python train.py --num_hidden_layers=11 --hidden_size=192 --n_experts=64 --experts_per_token=6 --d_expert=32 --d_shared_expert=0 --hidden_act="geglu" --moe_layers=[1, 2, 3, 4, 5, 6, 7, 8, 9, 10] --router_score="sigmoid" --normalize_top_k=false --routed_scale=0.816 --balance_loss=0.0183 --balance_bias=false --router_logit_norm=1.0 --init_std_router=0.0202 --lr_router=0.000538 --vocab_size=16384 --norm="rmsnorm" --norm_eps=1e-06 --tie_word_embeddings="early" --optimizer="adam_atan2" --learning_rate=0.00207 --beta1=0.9 --beta2=0.99 --batch_tokens=65536 --max_seq_len=1024 --train_tokens=374100000 --max_steps=5709 --dataset="wikipedia_en"
Below are experts of layer 6 (counted from 0) of a mixture-of-experts language model. Rows are named router (the router's row for the expert), gate (a neuron's input weights, with its number), up (a neuron's input weights, with its number) and show model dimensions 0-191. Each number is 500 + 40 x the weight over its row's rms, rounded and kept within 0 to 999. Numbers have three digits each.
After each expert's rows: "gets" lists some tokens that make up at least twice as much of what it gets as of all text. This comes from a sample of Wikipedia text that the model never trained on. Tokens count by the router's weight.

# expert 23
router:510516475492498468546494565494450562513513495459463579543485503482580441492571543446529524502509478514456465522468510423572489451513575487552520515554517582495500531542520455455512493449509487518481515440493497484407604550549508477520478549455485528505440517479504475422542438429492509471505436470516471421493517545508477535509501503525551473400513512539511422513481467528439457433518496535494464428450457475482544480434492491526576483466478605501452512495429513465497475488480434488526540575478470513475489511447455500487542469451512499485464449529541565458510518526595503559
gate4:565444511538563477536539521534402466430447503538409505516441495483463473500502449469492513483538500547527534538478479510594473449519518484485511533440537484502562499511474486529531512495475477560527448508583477448547523490582560469524596491552482529493551555487524474562521465438502546436514477532498444536457551505421469479392533502492539515551523550526529499535434458461435435483483538516530459523464504462462551454451535433507476478496416503537458461546576474473520453473468479529494506519503531529467442534498552508557498569555561505465509507532454517457485502478579519483
up4:522553516489496529446531408591532459585499516476559532456515403525565500544476531520588527482485442442484494494412496406495500535469477517438465519547432525512537526458540501436484507469457502493501524513514467525551484491434484486519462516514502404473456538512450462481504477502566524582507527448512539492563457501507499518453485577424529404524500430497571474447488539522465470476517503421468445447495499475511527510542516444458540510475472477469445419573548552532533483523511525534454552435425519517455527482469505526501489512521464510500454443525504512523587513500501523502
gate5:492456482476535539488462529543431486479501499494444534468501458498429600546565492429523443555437478516449493523535545520533523520463539471570504515472584504547575528398453433483497499484514506481512486539505513419488553624434520503452533527499510508468515525479542525498560463535517506435497473479478480518504543579485541483406531517539510463477526429549562509544504506484501508509489421562477485458506552476523534536491493480468495501557492419551546458487531462528496477450498476523503550507599510473456546469444529533534532454407532485445490441580502539502501434482513496531
up5:489511469552519462536465515540495541548484508527537540486571435506509575467488551438481521520484469477511543492441497524485539548510437520466520502454461492502561641533475528581539471522537531520431425508523514460513426550484524412542507495506429459517548429491525511554563536508496451517427509426479505475489508504505444563432483541493447493505516481481561475506474504429465512466495579468520472470492553455548506453453493517562522559430502408462497487425514466503516516433443504513538546494439543538472472491514511479598444509467519554451468529499460524481508476459476429475
gate6:488464505558457449401503528504450468481558543443498575559520555488469474545567567476496529436422504507532578523458507457562590482566508515509450568491439499542483459541550577502495496514544529495571437525527503459534547490520458497494459541488519530551510479578489528540521517494533531497509514483539479461464486476503598556546530529588504491447477465433521448521493514438476486490500518500524506526499484532456491433498500537523430495547483538548449490490531484449439499466559537446469536585593450471495495575487500440542489535434537516494474520453459501436478512491436528502
up6:503551518485444552573509536480593546490552547592506435498435383475510499456450479545483486534546578488494468489512480508454420552559510528529492425430508521526549489462495472411469531452581496512432586486493510596451503447485437552495545538538481523485483496464464520486463503509536471469526501486474488493455461517496459473518498462495438511447484509500513513478489522486564477529505522441524525557544451467494515523503559495475474513521487478397575518484423555504516505533447528530518459430496491553501517473560530500459518421595520426522490527459545532564500488495491515511
gets: " to", " of", " the", ",", " with", " for"

# expert 58
router:464554560573451478546498524498505494533473454471575439508462503476452411524510479459436478507457517537525527510487458508523533506498502411478494519491483563559512474457498527496531468506530556527494571452479508514458455461533490414488516556527532468473457533527498494566484534491485497456495536485428536545453549459536442493469533517438497544507573500552573520461545541424441470421521494453582475451535455509484535502460473507546489487527466559482502530556548555491491631472495472508502469572396511464490538482601458485518513537461524527531497555510517441488582472530557532493
gate1:448568537514501533467541535515526434508482513491539496546564454556509496496538471475489466516536467526486500559479521490385505523521511513453494463590530570489472438592505516497497539502418513523492557449454510582542456469491513554457517510530467491520571495507513516520454549526463506423504511471488455559481520431497467485458531476499539483486446481426541468560520502503476472444518474543465526511460483464482526404457454492523514484523485516550398430536545581419568566466500564471494458370493518484491546507509439533468533499446552492470455449453497480510544500483441479529
up1:474559482492504555522537530414560445466463515489444488479539471521526522536482520424523581503459439508499461514449382527490558471491527500563449440542508525478530470552438530503570566518449481549568548504549560562486449509571461508576514536451530465557490497436575529470492511550527450463463570509529498484538549464469487480492492491507522523421495515522504490518486562450433482488478447504496489453439476492424454475460494426542481503522544562579507454542469552509488524522510499458576469521398498502490483445519405531514476515473521543471534511477479506427493504481492480498
gate2:509453527501552568474469553461525494537504467488515498447523548441522449481534479476563546518541509612491499551510508479552427519496514473491457471457523508432520517527558529469554544576414526439466532494539515444537524520561469479524452505488492614521433474467553515551475507472463475547473541524493501495493483563458569525527540533461544459524614512583602458473460549442532463516497451516496516488512516516476494531467519493448553544518591525500445518495515476453548495522475443464479544462509512529512493473506458571513486562573531486567533519427516499502523482530584520557
up2:481498489547505493415532536493476459439496474482489391534497542517488501547546541533502489520555509540495463479595474510475558465499556523606495504533510506516463458480424431434464493526444516499496508552574472592455487382456529510518511489482521492455563531523500563474482524596432487455483464496493463477538498538551450563417511546501445502525506452524443579492530423492498533475451523511493539463463472429520493492487547431476447516481519597572553439487534506565510484559516492532490494526530507519461533525537449511476440458476507475473506429502470535507531482537503481460
gate3:515552536511513507562499565465509498501508455432465533406501544490505495542509446466578528500448599537542493572485499558530478490492497488541430515420461495544498435545481538516487513481557474478516527504595531472486524402556504532557504486594536525520480506527441523442517485517501500514489487511524491500523469517475536444514518488501463487469531547576467485529493574456563536500426387465530465484479555525454510475519436498527463509455510510514469515508478513494463502539511391457510504485525556508480497504526527384569445488385596499511501485565441520500511465478516514543
up3:460546503468529535430485476497478516572499539497520490557514457523451424535457593425492470494561527528546503460522515469513582489463511480489539523485512456469557535501477480464552543515518529492502495531494448554531494575492512437558467465460455490526538484487609480525540534541543521459488426547460536463519548529534453473494399502512552473485512455433503499477461487448494557518429564603461506576513487473486431527619534496483508523518490561536524522499475460558527550459447491506444526485572489490577460469446541535533544507528468459487475481485556431506462566520534504512
gets: " ", " New", " United", " N", " L", "al"

# expert 42
router:429483469499490511507569502458547496522535476527494448556504468440442497549443518470423500458435514467398527495527492565503539505491428560501525533495470507511464525533430519522445498519531457532461473478515486503501525485484464533514527471514419504504491393457500532467508469505490543569510513560520420500508387452431517511495479496553424516483544449524487501472486432581535524518484463543404498490514510485480421490523499520464490473484515432501528470490423473466512460580502501482413462512508531557462522428572518509441563525539483408488485520519565467444483532576503440489
gate1:521576474532566530501529480388513509577518495486466497529461559523478464524548523469514521495441496548496438526421576518553489475522541514448506527495483561431526494513433529495480494549447510463567530460510470466498542514531403514502545529494486573558464496483546533456573427489531489520507562487444506550475510478481513445514435474555466475462494495545507463574506523566493500524482458462515475520561518491516522447583457487513556513437507532563491421486468512559484519601476453470486454504446522489577557499444502483438541508612523471484452526485513506495534478469569447465
up1:512430564487521416400475495509506548405472511517499506484537476443525537493548532480501505452513452478482499509537377448460482537491539468554489493503507495554543477567531495583474546538557534456451469489496485478471555463532500504569424518474512490456476562549528549562463600440503554504496510447550468437512409500494511457460438444469482473516496414412501504496482543440493452507461526526462540441462456552494517482454535529426486468500487479488497503455550494512563485444458452462517527513555511517457505559523497496578445504508500535483515458537470446511528488484472567546
gate2:493467516531526489504551573446532536554501503510492503603551450520538533445527531501446540510500457496487525541540482519501520453548492506488531451517455504447490447501526559410447534470585505487523598535553452468492440518478468472459553451535459551519448484494555543505549506496505574544484481517503385559494519468474510529492534508515488531450540531521506490519477418531475481525499483507537442479462540479534536450594552533587482517511512458509476454509487417533512447576457523501462541461455526524446482547541506539531467444502532525462470530475517516452449603515531613550
up2:519468443546563529556519535499436526505534532468476466468425395467451475514495508490474449526380517539490539532528512583467473531498533506507493458518469549495514489537456502563433458508542528515488547455415465508499491449477535502518487502506477479523481550446572503526528597480483441539420513552473440471541507478428468496557495453564486511494453484514563466483539440403504553515503476509509560477502519457551491558572526528517469542457512514506514512526469591544443462501601488559471543489509554521482450547458520440486520520476500520521474471505536517487602537565525463516
gate3:507594515498489481517474510460499504554485460527474530512467545471473469490481445439468490510564480508508436553485512530491501573486555498586429573503495538464479479510501523440511548526405546517507503509546490514516570514510483483491451515460578466490447516554518505488478510506438491497422513530490481514494461548455506576502561601517480580471468533484508455499413559494544452540450452544421474424437477474527406472506487506443423504474495550595479441574511468512450566535542441455479520490554534520526542508497478573469523499450445473496533507580496464472506501503539504553
up3:502438518550519501515445588504503517418512535510525533492447529521503504522500550501553589496458536520531478533446522514491481508520520435481470458530531501481547503536594484532514494508526569421552545497494546462547499564529518500424479487487520493452463518508463498550448567505463472406589504520449492546471578476502454490443476571493566476514532542497550534453498495457481525409463532458511474469543475442418539459551572466533591561521450536449497531467556527457459481424506512516568510514510494480531541521493480541582492465554480492586534483480501484561527508429477542487
gets: ".", " was", " as", ",", " |\n", "-"

# expert 40
router:562519524495484526521424464531501497550527546481467521466504514454455469474503451469522582531536476437470512501478511428492455439543516535525479485502477580494518534473548485522502466508578423498537542557437461461478490461470468458457505520528524543550504466443465481480518523508553452464510505449467512512559494482542602542556477532498452481506455534503522492475536464485443446476511466533482566489493510541493521503332496494445592482453501434486420459459496442545509481555570527475516484538497509556411433416510539480588495506547485493550478527572470506511540456459490475498
gate1:475577441471570479490466474524485464530496445493499544502461461530489508457502490462520547477534434443540521553502482455547510508485505567521552506498538562506509500505480409516509548555505491535520505540505471478513538520508449473526469517537569471435354558444499513496485438546519565424527548444470525514515465481501564583528495553523456566473526449510489486466490483596406472605497499430471498417487534524440572540426500515492537490492451492438471541511460483517467521499540463409513519534533557558493509435492527508515538537539512551529498457467535545511538470536526484511
up1:563468483513527489388505428505443560606471515486463489491511544448469496474538489547446531499477503557451473475546523510492524489445462476512523487456495462466456472524491483497424467472503555511460475480486509555434532468524522477516624524533402501503506478524493519502569513474537568557464394500539513483516528493544464455451557408479526529494509515463421571550543434557485544497603576480524519537526394508496500497558505461470443490514504553485456513474459507445495517499496500544508504520542433463560561516499488513492571523481538492476518463459514533488487571511541522535
gate2:485558506479554478484446554548496555503484521480516553479521619420505493463495493447467577531524460489496555546521556495463490502510529515494473489525461523527559489554501496558485532482488506537561430504481455401486564487510498457484461515509548492468545483451466505522540509511488497450509473562455483510477544546535515547451413520469481449504549505596558468488488460533471465588421459469507558480532549429485448493480511411528547498483500478440502528503485498450513560562462509521465432551542444490446484514492427509435428498456499513571481402478416498479476492466432534500
up2:556429538515447495469521440472463427506466466512570461487478401518447505469475448538524454469518473495523476517497434425513514500452462465440513470474461477503502517439552483442470472445496464455385541495473525436591459517495562509466500520486478528493405492582538461539433556488554471511499507503487489532507522458511441482522547488443455526574532539514485558478551507550554493496597451518504486467495536548506433508555476515579509515566520411531488526488579500474477491446512496532521459582551512520482475480507527523488492562538512470471526498442511476502512537579500435450
gate3:468480539510492455488491592483441479518472543424549573436492594454560555524476459529495532484499555467447514547454542524498468476513543510516515498540480473422496404447493408523579563494490512529485521466526488497552487505441503490581544414494525508509513559558443536451495505505534527479501470526467544499517493521463513549477514541526469463440525532494496501482511562549511391454511484514518427523441425531533489447481479555489483501551496542501453443542511466568408527463450447461494554504480485560487514507542419502465440544536470474495504489507494530533544446577567465505
up3:566475504514538499511482458499473447467507454460566466476475497435493507511483583522528482455469518504512498472507526499516532542569443504571526481492502471446447574508554499556483466543404528428457456545397495479523522477573506530531537515552514482563452504522474485490475508457547451534500518448480504480483476499519486544557486565469475485495589490460427559538478486436551508508494518497557453564512498585401507508580521509550562514515396529510510552457449495469502472508517523508482502504599523490463572461488497486480438479511506549534432582423464510525537516533475590501
gets: " (", " a", ".\n\n", " \"", " of", " that"

# expert 34
router:479600443522508491437479497447559593494491458514495532475502485568518474497458452495510484482467524490545446468505424502530433471506438519478498525524509484471443581503501473567442488537428469479461544505504490462481552449479524468571419486448548502517538523492487496486517539520490549485515435573467491426537469521489507504501530533545587546502510538517546527540498539519576495453492501548490512413484564582433403489455536505463458485573470490456488494503527502520488499479476570425383477545452445479533432519511473497546471460586499437456518492506553511485471513514515491567
gate0:436481501482488532476428544521509581506486487468524583560497485454459508518592426508499509437451497467480495566472426513508447459531512526557434513496426451494516463539490436492460547475521511514435617541519517512495494527501395541494508423467512570556535481536542507479553459541500492490570515499436471474451555525497454491497551533524502469438476522454465490574418568542528452465461491514444459494503515468437537468547504518534500435476471582480443447454511506574498517499478469494425526536473501493590496519473512532524494536549419502474500496528474479553493497532547523490
up0:477513502438493532473382470447482578541541488570529557459472497544455533486464460498543478445513522435567482489451512482525452429525451523575497522504552493442460490476490466493504576509508485557461547520573522508502499541559493487464480419478438486492519497561538455551515547514466488470583518520494452458493542525520515459452532458503471493463505472483496480555483581512584416417470507440487507496463533504551491466535466459526506506531599494471507520465518485488494543454509536528414553544461477509471475538427494494544476623544430493542477533485496475510505493514602525504
gate1:507501450574489470470481534531454537559508482547442556472518524498478516504532511356474525560505494505490507509492433538470494448564558479524517484538378466464594468467496514521543517502488541589507566450485561445485593544490480494502475473439500482480422508505454508508518543453477511550465464486498457460500468502463580486480417500549513450510552457505419509539436509493535454477516456538515499547444593422510458465469475526481471577531543443507440521486490529495523451549484531464519524523529533477488525503403522514534528517477526463533568472526543556491513452532535506466
up1:470557528451538570503498450545496503510517572452491502483473540572534473491490429530526549488502512505568492484502480494432442468588564490520533484481568481516485484523488534517423503499518481483541475492557461538436442491496538419564455467504520437533521497467465498467496468434492502535566473501492516493485595561550427493490432547484580508436449550515487517480511465521595467516577544480515525456583492483497489501478516439441451415511542478544482580574503446511507493454561484526502460545499425534564534482511470479479542437475487504531482456463516493476548554461531406510
gate2:524499436539493468448469498524498533496443447511458498529515550557534506501494538513549464452473488591499502578424490519538524494495505540471470550460510516429469541484536493494575493499504475518471567528523482485499473502518465471523517503539530477527482501521549542432485488466411398461553504445490485532565527519443524550480437463482459551474440513530499490484367560438540454528440478579464491449506532569502476507503564542522491470455498599483445561471514496574555541490533407495443501443470491524568526533445450483476492491512463419535540439501528541491494510457525557534
up2:499472531463552541540452467485508505502580460520437450484481522454444471541525494505500527508575480478447547466529525450484507527517501517541529418466534518464553535524437448588537522542443503468510453439472527498473523475470509572458498503466472528495535568524495474501483512554555584536445557534503502439494500553471492510533488455458443485515558461400521474493531462536461467495500480497488436469492447535458539559535500518467532468515525491514502434498434553473479422501382532424488520464435593535469429494410509588500540500502474540460472533505437504499578442505504456523
gets: ".", "–", " his", " was", " had", " n"

# expert 3
router:419517503489522550535515518503493494508517504447494497542537517516454514610547476503544470520513543504499402471482518524503473531602502550435553496502554492496513539515468465500533531508448547449475501538489537553483509467449486510520562454495448462482474434431522407457497461507505399540473498536501505463516461512463470398479498501530466519539570540595516482449483503565481476558503465523469522621557621509405505510544501496518526505451423511483448485490445497504452433488573485506474494486423537532540584509533492486499565491508500446544537481470539521491502513467503513520
gate1:449487475585541489539483451460438519505483534438451568481433518469468477535565509447558519527511560507514423526426512492462447523549565448475524500471520531516462529448492420565515527527506553487559593530560507471489539468452497465460549495546523520515458481508482507483518446416514460515400474467443432419476482534498518409470480491479461506486470494533501486423496476522483440505555522505445505517500532528461497460554517478478507503513474521499462501528509527538497428525561459471480542501464536551588598496453458520501481456453503471395522522459508541510503542408457537479
up1:495488558495580543498478442501462465492474491519507501567447536499526545487531494518551480428467538486513539552511489483530506496516503488479519558522512526502560515574415480468469529553528571551571479419488604517438594469443487505529458506510479546490514460538531554473578444483492523536512461556432481480511487543524528410455522501475504461481505474519544456482485455493480488472504410486498541509537557478512474438583535553449536523393496528519477444504479454486496452545491543473457523484600527503463574481482520496578499410526476504526479484604555520467483492487438496538
gate2:468409479562492546507511515414516520469490480501475444500511497493573455517464505430577469481410516494525528551433584520481495536514555529493556440467540562517489512550432478514461545556458492462516528475510506499454517452473456554511539544474538524495504474480468530497469466491512480548479446468486480507499435476468461450466492495495470581462585401497494437513422498466492544554457501517487528465522492535493459488553472497550536505437412556535484471513412591540511430516569432503455518447421463585500512573529518499467522452531461481544496512454452534506504515483515463460
up2:431409515558511548443481513484516538445467548469467443519532533495528500532489453483562480512457544498558511505496515519543437529473531543443487500496495561429514476500463530468437506521429473458520437498458446432499470490503493517477552574530528498478524518513495475503447484470492486574430478470455460490499493535465565528463531497453479557569524414526533439503498515510539467460441556528581514440453537506514467484441491462522542597427505511607403501460452563445538450494523502463493585420469473542560463540517490464480494519532504565480456493514517541492507524536516528427
gate3:519436513485576528517538532502557511545555483447494480613479545497433491550518453502484508474490479475525498533517608518423412554573514542512484483529532530457536505450491507485421466595435538589539518468515510536509474564488465493426522546466471510485523429503498482535498449505515549471433514535497485534521516472543504516517497552549498468500545544472508473459492500501497477511518525424495519534444490484451548459569496490430469514461541496462469464545543510424440480563514448475459454495470466497453489438597522511547549495540461452589577515452574500467467502498474553520
up3:540457475492496462421406488570481472477445587451511458562520488544543482518531491510491504503478487515571489484458557483541512447548448508576462517497525538515504464452509473530495516486496474498475496480411491520490554535561511528458481614463472483513416522513584522465499421495431500512488441453503528508494492539502493504479514518540544529429551578501508557470439472459466492518455487500463448470495499638504530516491481459562580595515541471557473481470521453460498547541491512506520482494493429458423523507501471528501489423479524455562561508487443533475515470462554576512
gets: " and", " was", " is", ",", " he", " were"

# expert 17
router:581492482440499504521551496488529482444496488570478518512475452566484551486533457560484505545468411527562478493504477447486553513414508457523462477527442510555508450536489504538500455510473568471497483453466516571549572464517576522489457550452438481457535449437475491512553494533518481524486519513529466458490548500515441567509522443458511413504554422534463484389503508511554481555496557497545539476507552466495544492486478460463548536457543518422535543478540489496581474472451502518436502490541570440476462520476538496457573432486485521527547508466419454551460513512545548526
gate1:455476490490556499475559500481521521500512477511505538550445547532567536439491548468470498500407467544480483528528587582456448497564451494498434495512496512454539516552434507477484507602457488469465563432472481548494638551495517510494573554489476570491472485508510565495457459561440495400477522520511453486480513510468475567452543532495494494406494460438470512400393479476482490476506496503494537509472464457528507461553565513488482516468447518492478554509524486514476481528526490531448466491429500492458550571496531500426466450518510457537509529510500507454466511558558482509
up1:459516467450515513570490497471501417447537459553491524551447497557494517441493516463524520511504467551471493488511536583511462526444431512521446420523549467444419505489463499484520459543524474458499440455534552546521532462550497532515418506529485541479482484461456498462471473478450518471536475568532560465444534498503464543467554516509491473472474558456468548408481509477470520467488487477485477497475475457520521548488528553461470503428496517434525582508522564495508454518562435548484415518457503463533552607524461510500469449455552543548601515451478527465472598523537456448
gate2:553569459469484539524420518419509520457588510481510553463539498527553435502456463470545479495462495535546499550495490503495519487492487447514475526527489537530590427560497498470560502453474521537446484472492477589578546510497478561505499531422530522468402499519529567502482509484522548456473523493569509465470472494465537500535547510457473476506484467438471484498422524449589462534497456536459419475473553486491439449477507484500533448461519515568417532490452516492505468544507483412456493496487591483474502569475527504499498409469438511485468422465486517474474536544454535577
up2:526614463447489542485538529403479468506580473483536548524456433529486499499557482434499516505480502499501465513488522626444484558458503481415512494565400558512517497506535503557501507478438558522442556451478497537612494477491551536512453568480523468483472506449528501532429543503536493503516465521504551467484521461512487476511539521446527517475435458534473506496504519519570503557522444503460467552485529459481458493490480554408504538451482505557560560504471486516541506557453469411466498504463571425502501514522474488514541466536418548473488489461497485515461527508461525576
gate3:488475520512546493499497518466465457502561527491546555508438491582455499548465492533470527545476497581595450521510442434509559531482502487560476535499507401534538497525483520488454519560465587460499523468506461500532554541499557537519512450486452502455586543467484502464489509467532530487491500560514490447518522558526520484548437488528534467464492429486420479521479480446550452437488510534525525498476586575477482517551547511494458506482463541449488516414471512494559442513419487471436513553568468507618521545484523540539501485465484573524497406465485473539462530424521487529
up3:593545477475519547500560459461493477451536543484446514529423468511499544482586520509563513482493545502521490486524490575508523425540499484533481458505522528478554533440498532552511473517459534571499435502489478445473571474531454504458523541554473427428419443482572492503455519530526470472476496494519469508449493532477477460437499447554533512457524505465492520401437463507458487502519498437521454542543451459395482481566453539511474486444547473489539494477478512485422500476456534512562488474502527508399525496468477535425464548528479469518509493467588463476562419551571491505
gets: ",", ";", " J", " -", " –", " D"

# expert 35
router:512505535511508575478450469444459528493483469467487440446443565459513534499462502464486542579510436510463463429440482502489492495448441518505544506400434433471490511538459528519455476452478466528451488521471454475565500516471563415455529495435474543582459551480492465541526472439456522480549513525417497493508527514459527505460484461484490529540564474448539517547488498523478478472445555474560544410532469587509436484531530494551453538445523514446490478493491519541532570514574548498454506565539519565481477488453487499421480443502506552476524467500482479434558546450553492545
gate0:485476482543461482401454532462473535493494524525520533483457545518533523455569495515583559485462498510546496558470482392575503438482470531502518439601497507490499542478552537489516510460511543477490545521521487416530501517540478427462448464440547467495387470596539503492523530504445512500580486487440462404480496509457516497543457519443507453501504500499559579516436498441542448490477517587464489486524554541509464489420499520515576498518520554543464458490515467546516506517522431451479506494496496539573549506495549500494476557568479514495479458546504448521499485544511500577
up0:533454525398552496547522505539504539520490608481542501469538471437550466451469547469464452502520486514456482450498458515473529582506420480496417514534473442428491438525452482460453488555524465561529439447520462430467476477485541550458589428484458548441510484430432455436471537538509562474491521549424536468567513493504484513434512486521476544498385535519471496511555538508427514509500566492498470560513468516511504453510482516488498483562514563481468498533490552433491498487518507483534466492488501528441487584521548575497495459478500497439482558467499484516529491508514572501
gate1:521526448519607444544483521490473519567513538538477515477503468437519506487454488428525572521512454543505473532465462530499418507600496524499448492506489467460574507540412487511467522551529553478480486470579490490552574503489525440590481499528475456516467525449590559475483497515484464496520567557403531485512521499491497500439463549526442554505446503502483459465404557499460523498492495494445550482558535514458495462524548539466485531488509598513454504486522553550545491443508502485529497518539406513547509489444478454488545474451525551510468445509426498486512523471442511582
up1:477494533524422492468539512482536441428524529490456565494448460522476506486469444510421471468495563448529449527494496532416470527514551565524545473536508475533487550445446522458544508503535508488526546505484440510453465470481497508460446530514541569469583497474475469561388498500499495470458515515556491548511534488452465536533529436539555487557498440548546447498482494502547517507535431510594501550565426480568519549509453501507492465453484540522560471473572499522538484464513470542375499450457459487450513507570441483513419560509510532492518563539475531482459510531561521472
gate2:489494465476450508432483582460447521507443526498483562486475504501535548412491446449541494519467466460500495516483556478550460507527539505510517470483443506475536425553455457503573462456534527485488507438520507497538494468521529459560562533556448450521459521521539509452540453508433547484510465465470464500483485579529525552484493547505568555484520460492462475559514493554529482541524520501458533452524494539533529403542488445533548488414585589499487534524498460425554567490451506442517536457458480551497493546484512480475494471563495448521462466471538592456577522499563585562
up2:547480527494423507529522503523499509508509513430541514540524397562491478486520528528495524488509584496516541499500498453479473477508484426461511476556478529489525498587374500459471547496524507477463536525448513563410507451507524539516480539516505495403526452519492500435481498496577480543470436549536484460461431541508506444464574473566516491501503442482544406485491526498446563531507470519523527557489508458514506490523531558473522480445448563443515547497448563592496487564511458510537488462479494528467507463539525513503468462414582437485523480525514495476422590510439469552
gets: "-", "|", " of", " M", " H", " L"

# expert 2
router:507464528522514531550496491470484489436485482459528477385495510506477486531461497474529497524476514502434508494494515554462547531496424499460506514553566445606520556459521533525486528441478400432473523553503488509601426526511530477462490534500490502526484556524491461525491436455442470487474514475381386519518576499518462434490449463460447523517406500472470517479473530476439489469538465540516524482536499526526517538463460496498498493565512456426507401472499581473549538495494493490495582516511425559465458470501476496454523476500525494439547536414450503546502468541490495492
gate0:433548530547540453583536499445468533471445430499516548499570496492458464507590453470480481488417502541563509527448536607467448518529488499458546534435497551493446532498477437540502508446454447514485534521496510574510505548518469436478514471474491563499479507447571510519436444420504528499503544439515378491489495497502487523409471550445504534489473504450524433478537561520460531539488530496486556511411503532504542439458485534465519600482478423475513533505426543537568483538540511559503540472509481499486521468476456461485478478495478438483519535499540499479481485538513500472
up0:489515520519501467508514440490478505481492478528557440474459528497482502555568516522476562544531570517434454505504469445540434576501458469516492498562558459403524496582489468604508485511498519492427545511555500512566503467504490492532473473583487525493402498544497469472531480563474504532524463491480475489551508504546488510512402501423566525553576530500473482493533474501555513552526512549443496497444539499409532495414532555467483542488469532500484566437459395460544489472473519505479492432523584527478500564551501527545462497464486463493534502552466492506539496438434549468
gate1:502528527488486465550497507541468550476403472438466492461493473505487442533478445502508505466485505553490508545480547535540436585451510535491571539506515461555457550453584466524509565386488430475521567555477550551561491452534482453487472504519506496490454544494528470530535440520440489455444527475419476489469493543534477516462452490500529566446406533489428484501539462472456509571584547520491514501482543488468538450455508473458533526518491495464497480465491599455558488483488451504506532470522425494468490476428484529489511438504441545446485511411477410468491525526501504554
up1:481567538468513473478507459510443518505494495467425463480441441555534461486515486433531527455467512448468576523554453535509476544547449543409519504498573480495548516486513524494456528517507527524519508415557508538486508471523456437512470557562484530385482552554514504506531401545453553430453499469478566488442523519490508550432508494510531475468417491468469513466498454479465528527531552489570491569518550564528546534490496491535538538454540503515459467487521477417554561494470521452530606451438470502482531532476541483465522548563510452581474439498517475515484458500529522506
gate2:500521470528442455472499500473494565539459479492477486563519494540549484494496457464482591471487501527553422528497550513510562416612538484434562454539437493514590484536499477491445514544482505459482568508575476466491506535521496513492509483504493502432482511451588543454448477434537548538514462535498501440454472506521493498484548485513480488544442549525463505500471504499436506535510479466496487556593488574451428488539516509545478447488432493474432481495449530543464499496493487493559455506515536535484509594493433467580477552539484445545530487524477446479531510401488607531
up2:574500448521573483465515453557448453536549448480509543469484542567447545540563555472560465523530493468481531468508507579466411509529520484563416435529519464531602497539480481502481458469540492478541444465467588499465466485413495450494486520510533480571543454467540520477552520452554508490497551542480541456531520438548470510475492471440560537521540496569466481575470493529515504474541491530486563487511573478509474468522503490590553460433534483494482467498439478538543489436557513427491485549520497530526509509453535589497540503513516508505571481468513552524514508541474575521
gets: ",", " \"", " T", " W", " K", "u"

# expert 27
router:448384544496467494507572465498444492411456486415491494507440512496489479498491549499466516507502555515496483543504500493553535605473429489573399509486475479511466473492572552465446519478519445518519515495462519468505495565455483479508462510423486495502550511487449521507526570545458431493477478498494464489518517522567443470483428484566382465524551498517517544472551496520483496493535550499472407463555500480453463512465561535499515494550507469480563501538510535482502440542521493483491566537526524452520447469470498403556503470592451452480543503484492413503475499563546469531
gate1:521481543469471545532493481525448495567503480509447514493487519505502485516522448440554510482518533557505577525505520519561462477503422506597424506472467567481450508436552477470454522493504432526485534449518539519469534519448447448454487606473509539533517437556459583470551569506431512528502473442544510535486572557531469468544463557579448513424513542489452552506498546504479509534529536511471456420571488542470480526500564520573541499440516486524540536545404556481498437468513494469516496529507475619532549508455492522527517480514516495502497488449530473466538555525526492465
up1:531468495484509411415453499467556539509518532544534440494468542466505511539460493503498505494516449471448511493482448519517557490467541438510501460507489521431517452579490527581497510540524532488480410494500489488502539435495546489519515523541453456497505497493438549460451522508489514562446473484523458445575389435425545525509504489468514530569488420425525408586503451505514425455447556490504539442454443541527475462491518535534497466570459453522410486514563455450532520500492534485545495524520512435420518535532487476493539503510511498524487417443509574499509428502507503508
gate2:379448464485441414394500534487492503540547445477468498504481430541507511513547498465526586503523480504505443526471508505455536476490480572492496441444503524492479496468463551527453493458444538494461512511504585532499533507545518529552498441452482406517464545440542482465520457441506493537485569512481501508531438554501531502475551475507517482412517462522538434420454562479469551462400506482476440499533443574490481479461466511511515531448577494512529564479438561464476484561505495493535510522508472446464458552521541503523469524520492521436490533525508469474469471515473531614
up2:481540450540540574499501502501557438488433448520537529576546544428467503482484553503545502551547501593466469534487472522493462406496524476534523544517526498487467514467524528438529489480505561488461493360448455412499457460504527530385459489435576524528468515552544527535460493499520490496539515481515488568497416501499483439514454455531462493579541443528548450561539510525482566506523459469551496509488465490505512555540502476517520531563446483459460510536466503468524487443500512481517506399521480499436514496529549542478510506427516516519563507559520498504463540470536439562
gate3:433426496489519500449573508555454438475564449487464534482532514467567492545535537445479528521472477539447418518507463480499517558463486515562461484506447477516483517492524507465472525506472427488504531470438550507531537464436477470562495572516479468539530411523506552498513507531433547528538459439467497495485485489500538439517545522485427574508537477426458492424524520518425516516458418506453451446589562479467551498501522569528531484459538501485518468492453514499556492526510458507514555507574486515583536584433457451529535554569510487510542565499481535513534492555575469502
up3:453520471487491474497485483446493511517525492517454504482480538505595463535557508465448513483503434555476395500467418546598523506438453570503502477578565501582497434566543501516476398456511472486464544475466536485542570457521497528477433525427475426531468431532524514566478463484470504512455554512474493483530440535427546414521499534510474554444428531502519435485482512503481463549468430551470546489497505501451538453494452540600506485437493490432525516504486493512546550529503499527494498534502469484553486543475510531503522479522504400475562509543534509535499477466552502506
gets: ".", ".\n\n", "==\n", "–", " =\n\n", "===\n"